Weights of a small mixture-of-experts language model, trained from scratch on English Wikipedia.
Size: width 128, 28.4M parameters.
Experts: 160 experts in each of 9 layers, a softmax router.
Training: 751M tokens, 2866 steps.
Below are experts of layer 6 (counted from 0) of a mixture-of-experts language model. Rows are named router (the router's row for the expert), down (a neuron's output weights, with its number) and show model dimensions 0-127. Each number is 200 + 20 x the weight over its row's rms, rounded and kept within 0 to 999.
After each expert's rows: "comes before" lists some tokens at least twice as common just after its tokens as in all text. This comes from a sample of Wikipedia text that the model never trained on. Tokens count by the router's weight.

# expert 92
router,173,191,189,224,208,183,215,245,182,224,190,162,195,207,206,185,171,186,214,218,220,165,177,172,209,216,208,217,219,186,228,199,211,180,159,231,176,218,215,232,208,172,200,172,189,224,224,181,168,202,198,204,195,193,197,170,213,202,204,231,225,175,205,209,186,217,172,212,215,222,217,194,206,175,225,209,170,200,183,152,184,208,193,175,194,231,176,212,201,186,185,211,196,203,207,167,201,219,225,210,188,191,208,221,179,183,203,197,219,178,206,218,183,225,184,201,235,178,193,189,224,223,196,244,206,250,179,209
down0,194,189,228,201,178,203,229,203,242,250,219,218,197,183,181,223,220,197,213,171,210,203,201,210,235,170,213,225,223,213,182,191,178,219,248,197,177,206,191,190,197,235,166,207,199,162,183,222,209,217,215,176,193,199,219,217,208,203,228,172,226,225,193,174,162,237,193,171,213,220,218,187,207,190,205,220,193,163,162,197,206,186,159,182,193,210,193,201,210,204,213,189,201,176,228,194,182,194,175,199,202,170,178,238,239,213,185,211,199,225,191,170,207,218,216,214,200,196,222,191,206,207,191,189,232,183,188,212
down1,228,196,187,212,193,210,173,197,184,214,182,209,180,184,176,211,200,197,202,168,203,200,187,207,210,198,182,215,203,214,211,221,190,212,183,197,219,199,170,211,150,179,212,208,217,199,193,205,200,201,166,165,215,205,234,215,220,209,190,173,229,216,165,213,185,218,185,214,232,182,194,211,206,224,197,225,219,201,216,216,236,208,211,213,156,220,224,175,174,154,206,180,210,184,210,195,212,228,192,241,167,180,215,157,233,238,165,224,206,180,212,190,202,212,210,203,211,220,169,188,195,206,142,175,198,208,188,197
down2,202,207,191,177,191,200,162,212,171,197,180,184,240,218,149,194,205,187,220,201,189,208,205,176,226,198,192,236,197,177,218,171,207,159,213,219,207,186,201,194,201,213,192,222,220,179,198,195,215,191,214,148,200,203,187,189,183,226,210,188,215,193,175,178,206,230,226,218,202,204,174,224,211,189,217,191,195,173,207,186,208,206,175,199,196,198,221,216,159,217,205,175,187,170,241,187,251,200,224,215,233,196,204,190,215,188,165,175,210,196,225,215,218,222,203,229,190,202,209,182,207,142,188,204,193,231,166,210
down3,213,199,183,235,175,211,210,210,176,217,242,219,159,218,181,213,194,195,192,212,175,194,202,195,215,225,150,210,216,218,236,207,198,208,209,207,209,224,220,245,176,189,205,222,183,194,174,202,214,170,197,202,234,144,200,217,213,200,192,202,203,191,201,196,205,254,188,190,200,177,197,226,202,175,211,215,216,214,218,231,181,207,156,188,222,200,193,224,213,191,241,194,185,190,234,205,188,201,237,211,201,190,223,185,187,192,179,176,214,179,218,211,196,173,196,181,200,187,232,220,202,173,170,191,210,225,230,194
down4,188,231,194,204,189,190,192,196,221,191,202,190,179,189,226,193,191,202,169,204,195,207,194,177,160,199,193,240,203,197,194,194,196,213,227,224,199,186,177,173,196,229,205,193,192,205,223,209,165,232,182,149,195,252,201,175,201,156,174,205,193,204,204,203,174,187,180,198,201,174,205,183,187,237,215,190,226,197,197,154,238,191,189,236,195,223,174,169,232,210,205,192,186,190,185,215,196,231,195,165,236,194,188,204,190,226,199,221,199,192,189,197,220,258,183,202,233,201,195,186,171,207,170,179,194,195,211,194
down5,193,222,214,181,193,218,197,190,212,209,205,201,192,174,150,212,193,217,215,217,187,179,184,190,194,183,181,218,214,181,208,212,210,226,208,206,193,199,191,219,140,200,190,212,210,212,205,206,178,248,203,118,227,224,212,176,193,253,209,174,203,187,192,216,184,205,189,184,196,199,203,209,188,217,199,181,211,174,198,232,207,209,226,235,200,183,218,164,171,199,229,201,169,210,189,210,212,193,194,188,203,181,178,211,202,187,178,231,199,174,193,202,226,206,220,214,201,202,215,202,228,203,146,180,226,214,184,220
down6,182,209,213,189,172,221,202,189,209,227,208,159,255,195,196,175,205,189,189,205,184,205,197,229,220,168,220,190,180,228,215,192,206,220,192,233,213,206,158,227,217,224,194,235,207,190,169,220,232,176,242,204,177,168,236,220,201,222,208,207,198,202,196,194,194,187,206,192,199,191,207,187,186,216,168,180,234,198,187,172,217,195,211,180,212,201,188,199,199,193,198,179,220,247,199,203,163,208,233,188,216,190,219,217,204,199,204,212,187,209,206,193,181,249,198,196,209,194,219,225,152,186,170,244,202,183,182,188
down7,208,226,190,184,187,219,186,191,200,226,195,188,175,182,178,180,218,209,181,222,223,216,255,224,187,178,183,182,197,209,211,226,175,212,150,185,201,194,206,188,211,191,175,225,220,187,205,202,217,227,212,169,213,213,223,159,205,220,208,218,213,190,198,174,205,188,217,198,229,199,222,205,194,242,226,175,169,195,197,206,203,185,211,191,204,237,208,231,220,203,200,196,235,219,216,167,209,208,198,139,187,221,232,203,198,219,217,180,213,194,177,203,225,166,233,203,186,167,214,204,220,185,220,211,206,182,233,215
comes before: "| ", "The", "-", "|", "==", "==="

# expert 1
router,193,181,204,219,201,197,217,202,176,222,196,190,238,200,237,188,177,194,203,200,213,190,185,165,235,215,226,206,201,194,214,160,195,167,194,205,176,195,215,211,198,174,186,211,205,218,206,183,172,185,168,235,187,198,156,187,231,198,213,218,210,176,243,208,196,216,170,224,208,199,225,197,223,201,217,198,198,192,190,180,208,224,180,186,226,251,182,211,210,204,173,215,175,196,211,194,177,228,223,205,173,162,213,240,205,162,201,212,213,198,228,191,170,218,187,210,227,199,176,191,215,194,231,250,209,224,198,207
down0,182,162,188,202,242,204,176,170,189,184,225,233,201,186,192,213,269,203,198,229,188,198,186,215,209,208,189,185,207,177,198,240,182,211,195,217,239,201,167,164,191,175,234,197,234,194,174,217,228,217,168,222,203,261,202,200,205,195,191,245,186,199,221,219,179,174,209,175,186,208,171,211,212,212,192,202,183,184,201,178,213,212,188,222,182,209,195,185,176,181,223,234,175,190,202,200,227,188,204,185,226,211,197,188,174,196,204,203,215,206,217,171,183,201,211,202,207,194,168,185,186,198,196,206,213,221,191,218
down1,220,188,210,177,206,212,203,209,218,170,217,178,201,212,179,206,210,231,204,198,232,220,188,181,231,190,196,205,185,172,193,221,160,178,238,192,189,197,179,207,229,174,204,216,196,188,213,213,180,209,220,218,174,220,225,201,201,207,207,198,188,216,226,183,190,190,179,223,181,195,167,214,203,204,204,190,182,192,202,223,187,167,181,176,182,202,171,172,170,219,209,222,181,173,205,164,228,184,203,178,226,202,243,174,181,220,218,193,142,204,218,172,199,223,210,152,174,167,197,208,201,206,201,157,214,215,174,220
down2,202,195,208,233,196,235,197,207,207,160,199,237,192,186,197,209,165,214,166,200,215,200,222,174,172,189,211,186,251,202,235,212,193,177,202,205,192,203,232,208,225,205,219,214,211,185,188,201,215,155,156,179,200,198,182,184,207,186,226,199,187,206,175,221,212,224,194,175,211,176,218,249,205,185,198,201,210,183,210,199,181,195,223,234,192,186,192,190,195,182,201,183,205,156,146,190,216,223,186,213,220,235,219,162,240,195,194,208,197,211,205,224,195,149,207,187,193,222,193,209,207,191,196,198,223,212,183,182
down3,207,198,188,218,183,197,201,199,207,192,188,172,176,183,168,204,198,167,196,190,192,194,178,214,186,204,192,172,175,180,203,210,177,187,210,224,233,152,184,186,231,178,212,175,216,246,167,192,210,189,195,186,197,161,226,197,197,206,203,217,200,203,226,194,186,214,192,141,233,194,194,176,176,160,221,210,202,236,175,208,205,223,171,155,199,194,185,210,230,203,230,191,183,209,190,190,192,176,217,226,207,217,231,165,226,204,203,217,196,167,186,165,202,213,206,185,161,198,218,195,232,206,201,223,209,214,194,208
down4,206,200,157,194,198,228,242,180,198,190,236,239,244,193,202,197,204,213,201,197,206,186,192,221,177,192,196,215,175,157,188,207,194,193,209,208,164,144,197,181,198,217,201,176,234,197,203,212,202,188,191,178,194,177,213,194,216,183,244,206,210,201,208,179,210,213,204,222,200,191,187,196,195,175,189,172,173,182,186,217,196,203,201,195,231,157,200,196,223,184,209,233,228,196,181,238,203,221,219,174,181,206,197,193,219,169,205,238,209,231,224,159,197,200,191,229,225,192,232,219,228,186,171,210,209,193,195,174
down5,180,174,207,203,194,168,213,208,231,200,205,196,237,177,175,186,180,212,169,216,203,217,237,187,189,217,222,206,195,231,187,189,199,167,209,205,184,174,211,175,179,206,201,193,173,199,204,170,227,184,203,194,224,178,202,212,257,210,184,215,169,224,209,190,234,211,195,204,150,185,162,223,172,196,175,199,221,191,192,245,178,195,182,202,194,209,221,173,173,236,205,216,179,196,208,203,183,201,170,193,199,197,196,175,215,184,234,206,204,150,208,206,181,195,203,214,170,204,190,188,169,174,170,182,191,197,217,203
down6,155,202,205,193,213,217,203,228,192,164,221,225,219,241,164,210,207,199,223,202,186,183,182,215,212,211,182,212,199,217,186,198,199,220,203,168,186,167,221,199,215,191,175,228,225,172,194,217,211,169,188,165,223,218,204,201,160,189,188,230,165,160,179,200,204,215,225,194,160,218,230,248,200,167,211,227,195,210,187,238,196,212,221,175,190,222,235,192,190,207,195,188,174,193,171,164,213,183,184,208,189,188,193,220,186,221,202,185,203,223,206,187,212,183,186,218,217,219,190,200,189,211,235,210,212,190,220,193
down7,222,190,220,217,193,200,207,162,234,175,243,189,194,166,199,216,191,189,241,202,218,192,195,184,177,212,207,181,208,185,216,193,201,240,212,205,187,188,191,220,238,153,202,200,224,225,192,223,182,214,182,175,206,195,217,229,174,174,183,192,178,220,204,212,176,204,189,183,179,216,156,207,188,166,193,211,228,216,181,191,170,183,169,211,195,175,185,181,190,180,197,213,193,178,222,153,187,182,195,159,197,215,218,261,212,189,175,181,221,172,181,190,191,205,197,197,215,208,200,197,209,200,209,172,211,191,183,192
comes before: "\n", "\n\n", ": ", "==", ":", " =="

# expert 131
router,197,183,186,218,227,184,224,205,196,224,192,193,199,244,206,174,199,203,204,236,211,194,199,181,217,211,203,219,230,180,214,168,233,174,142,234,181,203,202,212,225,187,195,188,188,212,197,196,201,189,184,201,192,173,207,193,224,191,231,216,204,182,249,222,179,212,204,228,238,218,193,191,227,170,212,237,186,207,195,190,176,202,168,193,200,221,184,214,199,201,173,217,175,184,224,204,173,213,196,228,165,202,215,224,191,178,217,158,208,184,241,218,175,210,192,219,228,187,195,178,205,200,220,244,210,206,178,202
down0,173,182,212,209,228,214,185,202,180,240,181,187,166,201,184,198,174,189,185,150,233,198,212,213,193,214,188,221,214,186,193,202,230,188,235,167,195,223,164,184,211,196,227,210,171,222,206,183,187,187,208,251,231,225,179,214,217,198,178,198,198,214,177,201,222,206,203,206,166,201,183,182,206,214,193,175,191,217,235,194,185,234,167,174,232,212,187,178,213,213,220,196,211,181,188,190,218,226,227,185,187,184,194,227,229,186,200,207,228,213,196,198,205,191,255,184,204,214,180,166,207,205,224,190,190,189,221,222
down1,192,244,214,182,219,219,230,159,221,191,210,214,155,227,195,219,216,218,198,209,179,215,203,209,164,187,209,162,217,205,202,202,198,171,208,168,198,167,182,218,192,188,168,200,197,194,208,205,210,167,223,195,182,164,178,202,221,192,210,180,210,171,215,202,196,219,241,233,179,189,163,189,187,200,214,159,192,164,218,200,204,224,162,200,192,191,223,200,185,227,211,184,209,210,209,198,223,175,192,188,207,200,186,180,181,182,186,195,200,186,212,199,206,200,178,173,185,194,169,196,207,194,236,199,186,143,239,185
down2,236,215,195,207,206,180,190,193,208,215,209,197,200,232,196,208,215,209,213,210,185,194,228,204,181,194,203,195,201,224,199,204,166,209,181,229,183,215,188,211,205,172,223,203,233,189,190,174,202,201,218,182,194,195,186,198,140,194,231,155,265,202,204,196,197,234,241,178,190,165,181,194,219,211,196,197,168,228,231,174,231,168,196,183,196,179,183,210,217,214,203,189,200,181,237,200,205,197,215,188,210,174,207,189,221,190,212,249,197,227,201,235,219,243,203,185,173,197,217,210,178,192,202,232,190,205,193,179
down3,203,227,202,174,228,202,184,188,223,240,191,186,168,192,205,194,209,198,194,202,212,203,221,211,214,169,205,236,199,198,183,198,221,181,204,229,186,213,211,160,221,211,197,232,204,190,195,168,189,233,225,201,166,213,219,209,226,210,202,187,216,193,180,171,195,221,195,207,198,224,216,217,207,209,193,177,202,123,177,206,188,200,211,175,234,183,190,207,164,220,220,228,164,178,190,248,206,199,241,166,193,205,179,200,158,205,183,162,173,190,209,208,195,207,207,188,200,204,202,203,206,195,180,233,206,223,213,194
down4,166,209,181,198,219,205,260,212,202,230,201,197,186,216,218,217,213,195,225,240,190,222,188,243,171,174,227,198,201,220,198,199,216,199,215,222,210,186,202,220,193,213,196,214,223,165,219,162,213,173,232,190,205,193,233,199,178,220,214,200,199,215,218,197,188,183,208,181,210,187,212,215,201,199,194,219,196,169,208,194,223,180,190,155,194,223,177,202,216,231,164,215,194,187,196,182,242,189,236,166,215,197,182,184,192,174,199,185,204,232,165,190,206,228,187,207,178,202,186,188,162,229,180,223,177,196,230,200
down5,207,198,184,212,189,218,200,198,191,175,215,217,158,203,189,209,209,179,196,188,224,187,206,228,198,180,186,201,190,208,191,196,183,222,168,185,147,194,187,206,196,176,189,173,190,210,209,228,179,179,181,234,193,178,209,180,153,199,219,184,237,200,186,191,193,201,226,238,233,185,212,211,239,230,207,184,184,221,221,215,203,183,192,176,177,239,249,219,208,210,186,188,187,166,229,197,173,229,218,209,236,186,189,202,208,219,220,241,203,235,215,193,234,209,203,201,185,180,218,201,236,181,203,184,204,207,207,224
down6,213,195,218,194,167,194,242,193,202,179,222,177,219,205,181,161,190,167,222,196,217,194,216,170,222,201,210,216,226,172,187,205,210,188,193,230,207,234,207,182,197,184,186,194,225,190,207,200,183,237,194,223,217,183,198,205,182,204,180,195,194,220,191,220,229,224,225,204,186,215,227,220,138,195,211,193,210,210,223,167,216,221,175,182,225,216,231,194,201,203,211,202,193,214,187,217,217,174,185,184,171,173,210,148,150,191,201,229,180,198,206,186,159,191,174,189,151,195,210,191,209,215,185,210,209,202,190,214
down7,246,211,204,217,167,223,220,179,174,190,204,199,183,169,202,191,193,179,215,207,235,181,151,174,190,166,199,175,227,211,216,205,199,197,210,176,215,172,195,187,199,210,190,212,224,183,208,173,172,190,201,188,184,213,169,184,197,196,194,218,250,190,205,220,181,231,201,201,199,193,184,208,198,227,232,147,191,195,177,214,229,208,231,189,189,224,219,208,151,206,230,188,178,200,150,167,213,182,193,218,183,197,206,203,189,196,206,199,215,202,217,215,221,184,244,217,204,182,207,187,233,206,216,186,181,204,213,184
comes before: "–", ", ", ".", " |", " season", " | "

# expert 45
router,173,186,195,204,209,178,221,231,187,197,200,194,212,222,204,192,175,172,209,227,214,189,190,185,212,201,201,224,215,180,215,185,213,199,175,213,192,229,200,243,245,174,183,198,170,234,219,183,183,179,190,217,181,171,186,189,224,173,226,215,215,180,220,216,181,219,178,219,230,245,212,174,217,167,209,207,205,221,176,180,173,207,199,173,201,224,179,212,220,172,178,201,171,198,210,172,191,196,208,213,195,184,207,219,185,194,224,158,229,203,233,214,201,220,179,213,227,176,192,191,220,211,237,235,224,222,181,214
down0,222,214,217,200,209,187,186,224,206,197,249,199,202,188,196,224,193,218,211,214,193,236,207,195,171,161,182,173,166,203,211,221,189,177,226,181,227,196,241,156,196,174,189,205,178,189,209,191,192,211,211,230,178,195,207,191,204,197,197,206,216,204,155,242,190,211,195,212,164,200,205,218,184,181,178,199,207,175,184,170,211,216,235,220,222,151,188,169,212,233,213,167,197,197,210,207,182,209,196,201,227,191,202,192,208,208,218,170,166,205,203,207,163,206,172,203,204,227,214,204,239,228,214,224,191,170,183,196
down1,218,203,202,191,203,230,163,189,181,205,217,190,213,203,157,215,180,193,211,200,209,212,232,223,207,176,151,209,156,176,195,178,203,225,180,188,197,168,176,225,193,205,211,221,215,187,206,207,204,211,246,193,216,173,190,234,215,212,225,207,215,190,202,216,148,219,187,186,179,233,218,217,192,214,165,187,208,231,197,213,223,186,196,202,200,190,184,204,220,219,189,192,207,196,194,226,208,191,183,193,235,191,201,216,206,224,177,143,215,209,222,197,209,230,208,236,222,194,221,209,197,194,211,196,198,191,147,169
down2,221,186,221,200,182,184,188,243,156,219,223,213,197,194,213,243,224,174,177,175,198,197,213,207,224,184,197,192,195,196,194,220,171,186,190,202,193,206,215,204,203,228,226,226,211,174,200,178,200,197,199,194,183,215,230,215,243,202,194,225,184,186,209,263,206,221,211,170,204,189,233,207,164,201,196,189,212,198,203,203,231,218,227,193,218,202,176,226,201,202,201,205,204,223,213,193,210,202,180,176,215,192,196,155,185,229,207,204,221,210,232,212,164,250,202,235,161,167,208,172,189,218,200,202,194,225,187,209
down3,191,161,198,181,231,203,203,192,168,184,223,200,174,219,227,231,224,183,210,162,191,166,228,223,170,204,217,198,191,195,169,215,156,193,185,186,210,181,212,173,164,213,201,213,227,177,183,200,182,191,222,218,226,212,184,204,211,206,227,186,205,202,173,185,198,240,230,203,221,172,163,217,192,194,197,168,202,187,168,195,206,182,215,178,188,181,175,187,208,218,225,191,204,220,217,201,220,166,174,184,191,220,201,235,203,229,174,202,164,195,185,198,208,223,199,200,196,188,225,199,224,209,208,167,155,192,182,207
down4,209,214,213,186,213,189,185,222,211,185,206,167,215,189,182,210,195,193,203,160,201,203,235,198,211,172,168,211,201,176,207,192,209,210,183,209,201,227,224,242,244,206,184,173,199,214,234,190,196,232,193,168,223,210,195,196,188,180,220,182,204,184,173,246,182,219,193,191,183,199,193,180,185,192,175,208,201,185,235,216,164,167,230,206,203,206,196,177,212,212,169,181,167,217,237,225,202,179,209,194,199,239,223,197,238,184,206,176,195,185,207,195,221,204,200,215,176,206,197,185,207,190,210,193,165,142,167,176
down5,224,157,180,197,181,137,216,193,213,216,204,188,171,195,208,226,207,204,180,193,221,195,173,206,215,205,222,205,172,185,221,215,200,209,216,173,210,238,200,209,202,193,201,220,231,206,207,213,221,194,222,210,209,195,188,178,207,199,174,200,194,180,178,221,257,219,206,181,208,178,172,207,252,201,222,159,194,202,190,206,234,156,211,226,189,179,204,191,185,183,202,201,222,211,207,210,230,220,214,191,204,184,199,180,216,185,209,218,231,198,219,174,179,217,211,161,162,209,210,172,175,211,167,183,215,214,192,206
down6,186,195,196,216,169,163,195,171,185,180,234,201,191,222,153,208,178,164,185,227,214,196,205,186,210,203,178,175,187,193,193,179,226,229,174,201,204,243,206,203,227,208,175,181,157,188,221,214,189,191,192,209,193,212,184,210,198,184,220,194,221,173,182,214,176,214,170,196,223,221,209,204,257,185,198,218,201,216,200,167,201,193,225,198,222,146,204,191,203,192,198,216,185,194,245,221,172,207,193,191,214,191,210,203,222,254,202,171,224,227,196,188,213,235,207,193,208,218,198,200,188,187,207,221,199,200,169,189
down7,235,185,231,171,231,179,203,210,213,204,223,203,203,214,192,212,165,187,227,207,199,215,197,204,189,168,223,189,182,217,245,182,228,159,218,156,186,193,190,205,186,218,199,194,212,188,185,164,189,188,185,178,183,192,199,203,236,209,214,198,192,203,191,227,180,192,167,220,202,176,194,206,191,228,242,208,193,222,227,191,175,238,212,204,207,179,208,175,221,189,178,181,197,200,192,222,220,231,203,179,190,202,215,198,218,246,184,206,237,175,209,194,211,184,197,230,192,198,208,170,201,241,182,159,212,200,175,168
comes before: " | ", " |", " JP", "'s", "–", ","

# expert 107
router,192,187,202,207,234,186,225,234,184,201,187,192,225,221,227,185,185,171,209,220,223,163,173,195,217,210,195,205,216,170,226,179,196,199,186,197,172,230,227,212,213,203,193,178,211,224,230,177,174,194,172,191,193,186,174,174,215,202,203,235,225,181,210,211,189,213,182,201,215,211,216,170,196,191,219,230,169,238,183,173,183,206,183,196,224,238,182,225,191,172,189,213,173,200,200,192,202,207,232,208,182,172,213,229,184,183,218,186,219,181,199,230,167,230,190,212,226,187,195,170,225,190,220,212,211,247,173,211
down0,200,206,205,167,205,196,226,202,229,180,199,205,205,205,173,184,193,202,241,201,196,231,194,161,236,239,193,190,203,190,229,201,207,224,190,181,210,197,203,195,186,172,200,227,225,159,206,206,194,239,217,196,180,195,182,182,193,207,179,168,220,200,201,212,218,207,212,203,183,198,179,189,199,244,204,188,217,183,180,209,173,207,233,185,186,199,203,211,180,202,173,202,171,227,129,245,222,195,186,167,232,202,237,191,199,200,174,190,209,183,222,205,174,172,221,196,199,180,205,184,216,212,182,245,196,194,186,196
down1,173,204,213,202,223,220,212,173,180,178,198,229,216,224,200,206,205,226,222,251,189,211,216,188,189,210,184,188,196,215,196,184,209,220,254,165,149,208,208,220,176,209,217,204,216,183,213,181,177,207,158,178,193,173,225,183,210,218,215,217,228,187,208,225,189,203,176,188,221,214,228,188,207,165,205,222,185,228,216,199,214,209,190,180,184,186,243,209,181,208,176,197,196,211,197,192,216,175,173,193,202,200,198,211,172,207,178,207,209,223,197,207,188,224,221,188,185,240,181,209,195,189,145,163,189,206,191,162
down2,203,186,200,205,184,177,221,213,194,222,196,203,163,167,151,196,233,213,222,211,232,220,208,201,185,195,189,196,173,189,189,206,189,220,194,245,192,203,204,183,179,209,191,224,191,178,214,247,209,227,185,211,201,200,190,228,173,253,192,205,225,216,206,188,166,170,222,198,207,197,204,189,197,197,189,210,208,213,188,224,179,208,216,211,147,179,215,191,188,191,187,223,193,178,170,207,241,168,197,187,201,207,186,198,212,166,176,211,188,173,185,212,256,194,168,215,211,208,180,173,159,198,209,173,202,203,199,189
down3,249,186,233,177,184,159,204,223,222,173,194,164,207,218,165,184,186,199,210,193,230,212,205,213,209,187,228,198,206,224,200,184,192,246,208,190,203,240,165,195,201,197,198,206,208,203,204,184,210,214,239,212,190,207,217,227,179,177,192,202,198,178,216,195,192,210,202,206,194,208,181,169,229,232,211,185,193,212,195,197,206,199,207,210,203,189,208,182,220,181,211,190,243,220,200,226,207,247,215,229,232,225,208,205,208,209,184,241,196,204,169,193,223,191,194,200,166,248,224,174,194,164,180,205,178,182,191,163
down4,201,186,214,224,193,195,178,176,210,179,208,216,176,205,206,221,185,178,187,192,171,203,193,227,199,218,197,192,184,200,210,200,241,227,235,204,195,201,213,215,198,217,210,211,200,220,183,154,260,195,199,187,174,231,244,203,188,202,229,209,205,203,234,202,207,224,228,197,207,173,196,188,186,169,189,171,234,245,214,216,185,204,202,207,219,179,195,185,184,188,226,203,205,167,195,249,220,166,227,217,156,219,205,202,176,196,217,166,204,209,211,180,187,222,177,191,194,163,204,189,200,164,224,193,204,207,215,208
down5,206,223,216,169,195,224,217,183,204,213,194,214,195,198,170,219,183,188,179,197,216,211,170,226,183,159,214,181,218,168,176,144,220,208,194,192,216,191,212,181,201,201,205,240,211,199,174,213,204,236,204,223,201,209,197,179,237,245,169,219,193,188,190,213,220,211,190,195,162,179,216,219,207,251,187,231,197,178,213,211,216,215,197,174,189,255,201,179,228,186,184,197,181,195,214,198,203,226,201,203,192,224,221,213,234,217,174,226,189,214,180,184,195,183,185,205,220,202,221,204,167,215,190,200,173,186,206,175
down6,189,193,177,165,204,206,205,215,201,199,186,203,191,212,176,220,191,171,248,192,216,196,191,173,184,192,168,192,199,190,204,197,202,204,187,242,229,184,221,209,221,194,177,169,201,244,251,211,209,225,220,216,218,202,203,182,175,160,222,214,219,170,150,225,179,233,187,210,242,218,217,198,234,198,192,223,180,209,220,214,181,225,194,199,192,214,209,219,200,190,195,191,219,223,230,215,204,231,195,194,189,196,204,221,208,204,241,209,231,213,213,194,244,202,193,220,206,195,221,178,180,241,200,205,206,176,202,180
down7,248,155,247,223,219,221,195,230,200,189,207,199,240,184,209,185,194,217,200,249,178,233,197,201,206,220,199,178,199,187,210,193,187,200,207,210,166,206,195,201,178,182,216,213,206,235,228,183,195,185,183,188,213,191,203,201,237,198,204,180,195,219,206,215,218,217,195,180,154,198,186,184,216,222,198,214,167,200,180,236,237,197,210,196,212,207,168,227,203,225,207,204,164,218,185,167,195,213,184,196,177,216,173,227,200,201,190,212,229,214,189,232,187,179,220,175,176,170,212,200,180,174,169,177,192,204,179,185
comes before: "\n\n", " The", "The", " He", "00", " This"

# expert 83
router,195,178,204,205,226,174,218,210,180,235,187,192,220,240,230,165,166,189,225,223,216,202,182,190,200,209,192,208,223,190,211,192,241,200,163,215,172,206,200,234,196,195,207,181,198,215,215,202,186,182,181,207,183,189,196,181,197,197,233,214,196,167,241,212,168,222,188,219,232,213,208,166,224,158,204,217,185,216,187,193,176,213,189,182,199,235,195,212,205,176,185,219,162,177,208,201,186,209,218,230,189,191,208,216,188,182,213,180,213,193,229,231,175,197,183,203,237,200,193,175,208,211,243,245,204,205,177,214
down0,204,180,199,222,168,198,203,191,177,194,212,186,215,178,177,242,209,187,174,179,208,203,230,170,214,225,192,198,170,194,201,196,209,193,224,206,185,213,203,211,207,208,197,209,218,210,217,195,204,202,194,158,219,188,194,168,187,223,230,221,209,171,206,158,201,216,200,234,228,201,197,206,203,212,190,224,206,182,178,160,231,214,182,212,198,195,192,208,194,213,264,227,205,205,239,223,174,237,204,178,223,223,193,179,205,225,158,212,204,192,235,202,209,219,192,195,180,187,198,202,187,184,207,164,267,205,191,194
down1,155,214,186,212,202,237,230,195,216,179,210,198,195,176,200,198,183,182,189,200,179,217,230,191,229,153,193,186,200,177,154,196,185,193,193,216,228,180,212,191,201,175,227,214,183,207,216,198,198,195,191,206,208,210,190,185,201,223,220,186,210,223,217,220,221,143,223,184,199,190,197,174,215,225,181,217,200,206,205,198,216,202,215,157,175,179,199,166,180,193,166,198,201,207,154,226,199,204,165,223,165,220,212,208,188,206,198,202,213,191,239,200,195,215,177,210,154,169,192,186,218,166,192,189,224,204,222,169
down2,233,219,210,178,258,224,190,178,203,201,169,193,203,188,217,195,209,225,226,190,183,183,185,165,223,199,195,198,201,217,193,180,198,209,216,230,235,213,203,193,203,214,160,172,183,187,202,211,213,207,214,172,205,159,211,187,184,199,181,183,168,189,222,179,188,181,202,188,174,209,174,200,196,163,236,200,202,192,181,145,217,182,190,231,212,228,192,166,220,188,202,193,211,219,187,217,204,214,194,193,196,188,156,212,191,157,210,195,211,175,175,218,198,205,222,193,193,207,207,221,208,188,231,205,145,198,213,170
down3,222,191,202,202,224,213,204,170,232,223,167,200,231,216,196,211,197,174,162,220,245,227,200,215,202,206,193,189,233,211,180,197,253,234,226,168,210,199,218,192,214,205,181,206,214,183,179,230,201,190,191,223,219,169,203,188,198,171,211,203,221,202,174,189,215,204,240,195,198,212,214,222,197,217,190,247,199,228,178,184,233,199,214,183,181,209,221,182,181,182,182,185,203,176,223,173,167,200,189,205,216,207,158,164,200,208,159,180,207,215,206,154,200,216,214,187,186,172,201,213,221,217,193,192,197,198,205,214
down4,237,197,169,213,180,209,193,190,212,230,174,194,167,195,192,214,154,169,199,193,193,192,192,192,161,194,155,216,189,196,216,195,165,199,214,216,221,170,196,187,206,197,213,201,227,175,238,184,195,180,186,171,210,218,201,191,218,207,227,238,197,192,199,196,207,192,196,195,199,199,229,197,197,203,217,168,189,190,221,240,210,210,211,186,178,229,213,225,201,220,182,176,178,224,179,196,222,209,259,170,190,226,187,212,222,193,231,218,231,183,218,213,203,204,177,189,226,216,243,244,180,204,191,203,219,193,212,208
down5,205,183,230,212,213,181,207,167,205,208,203,185,205,190,199,243,188,209,218,187,202,189,214,220,181,173,186,217,219,181,194,200,190,233,217,201,195,194,197,213,185,163,243,191,202,201,240,226,234,223,198,212,193,163,173,156,174,223,203,202,213,169,217,150,186,170,210,186,202,196,199,201,216,193,183,210,194,192,192,163,218,201,200,185,208,219,217,213,217,203,210,183,197,185,198,184,210,205,153,183,207,211,168,170,228,155,204,218,197,211,243,180,215,218,216,236,188,224,165,190,204,201,206,214,242,194,226,210
down6,182,231,199,193,222,197,191,164,171,186,204,236,187,200,170,222,194,207,205,200,199,234,226,161,205,230,191,170,167,189,201,199,204,197,210,212,184,148,201,229,196,218,229,158,228,216,188,163,218,201,209,210,222,209,181,194,209,157,207,184,195,193,217,147,169,181,203,167,213,184,213,209,228,217,206,204,193,212,197,210,197,218,197,197,180,227,234,220,227,214,198,191,213,172,233,211,197,196,179,159,211,204,192,229,239,197,203,194,200,188,191,167,226,186,228,185,186,184,206,200,197,182,225,186,190,198,221,185
down7,214,195,226,240,182,168,184,185,173,212,207,212,211,232,201,221,194,203,203,191,234,197,244,193,203,245,221,227,183,212,200,222,175,182,205,175,204,193,178,178,218,194,202,184,200,211,197,231,216,213,206,188,179,213,161,220,205,193,199,199,184,186,177,211,195,169,174,218,185,209,159,183,176,223,184,214,201,186,164,210,171,205,207,204,221,190,171,204,180,216,229,205,173,236,203,212,209,180,208,176,211,195,186,167,185,197,213,195,187,178,191,165,211,160,197,163,241,217,232,220,205,229,222,204,182,218,180,172
comes before: "–", ")", ".", ", ", "),", " |"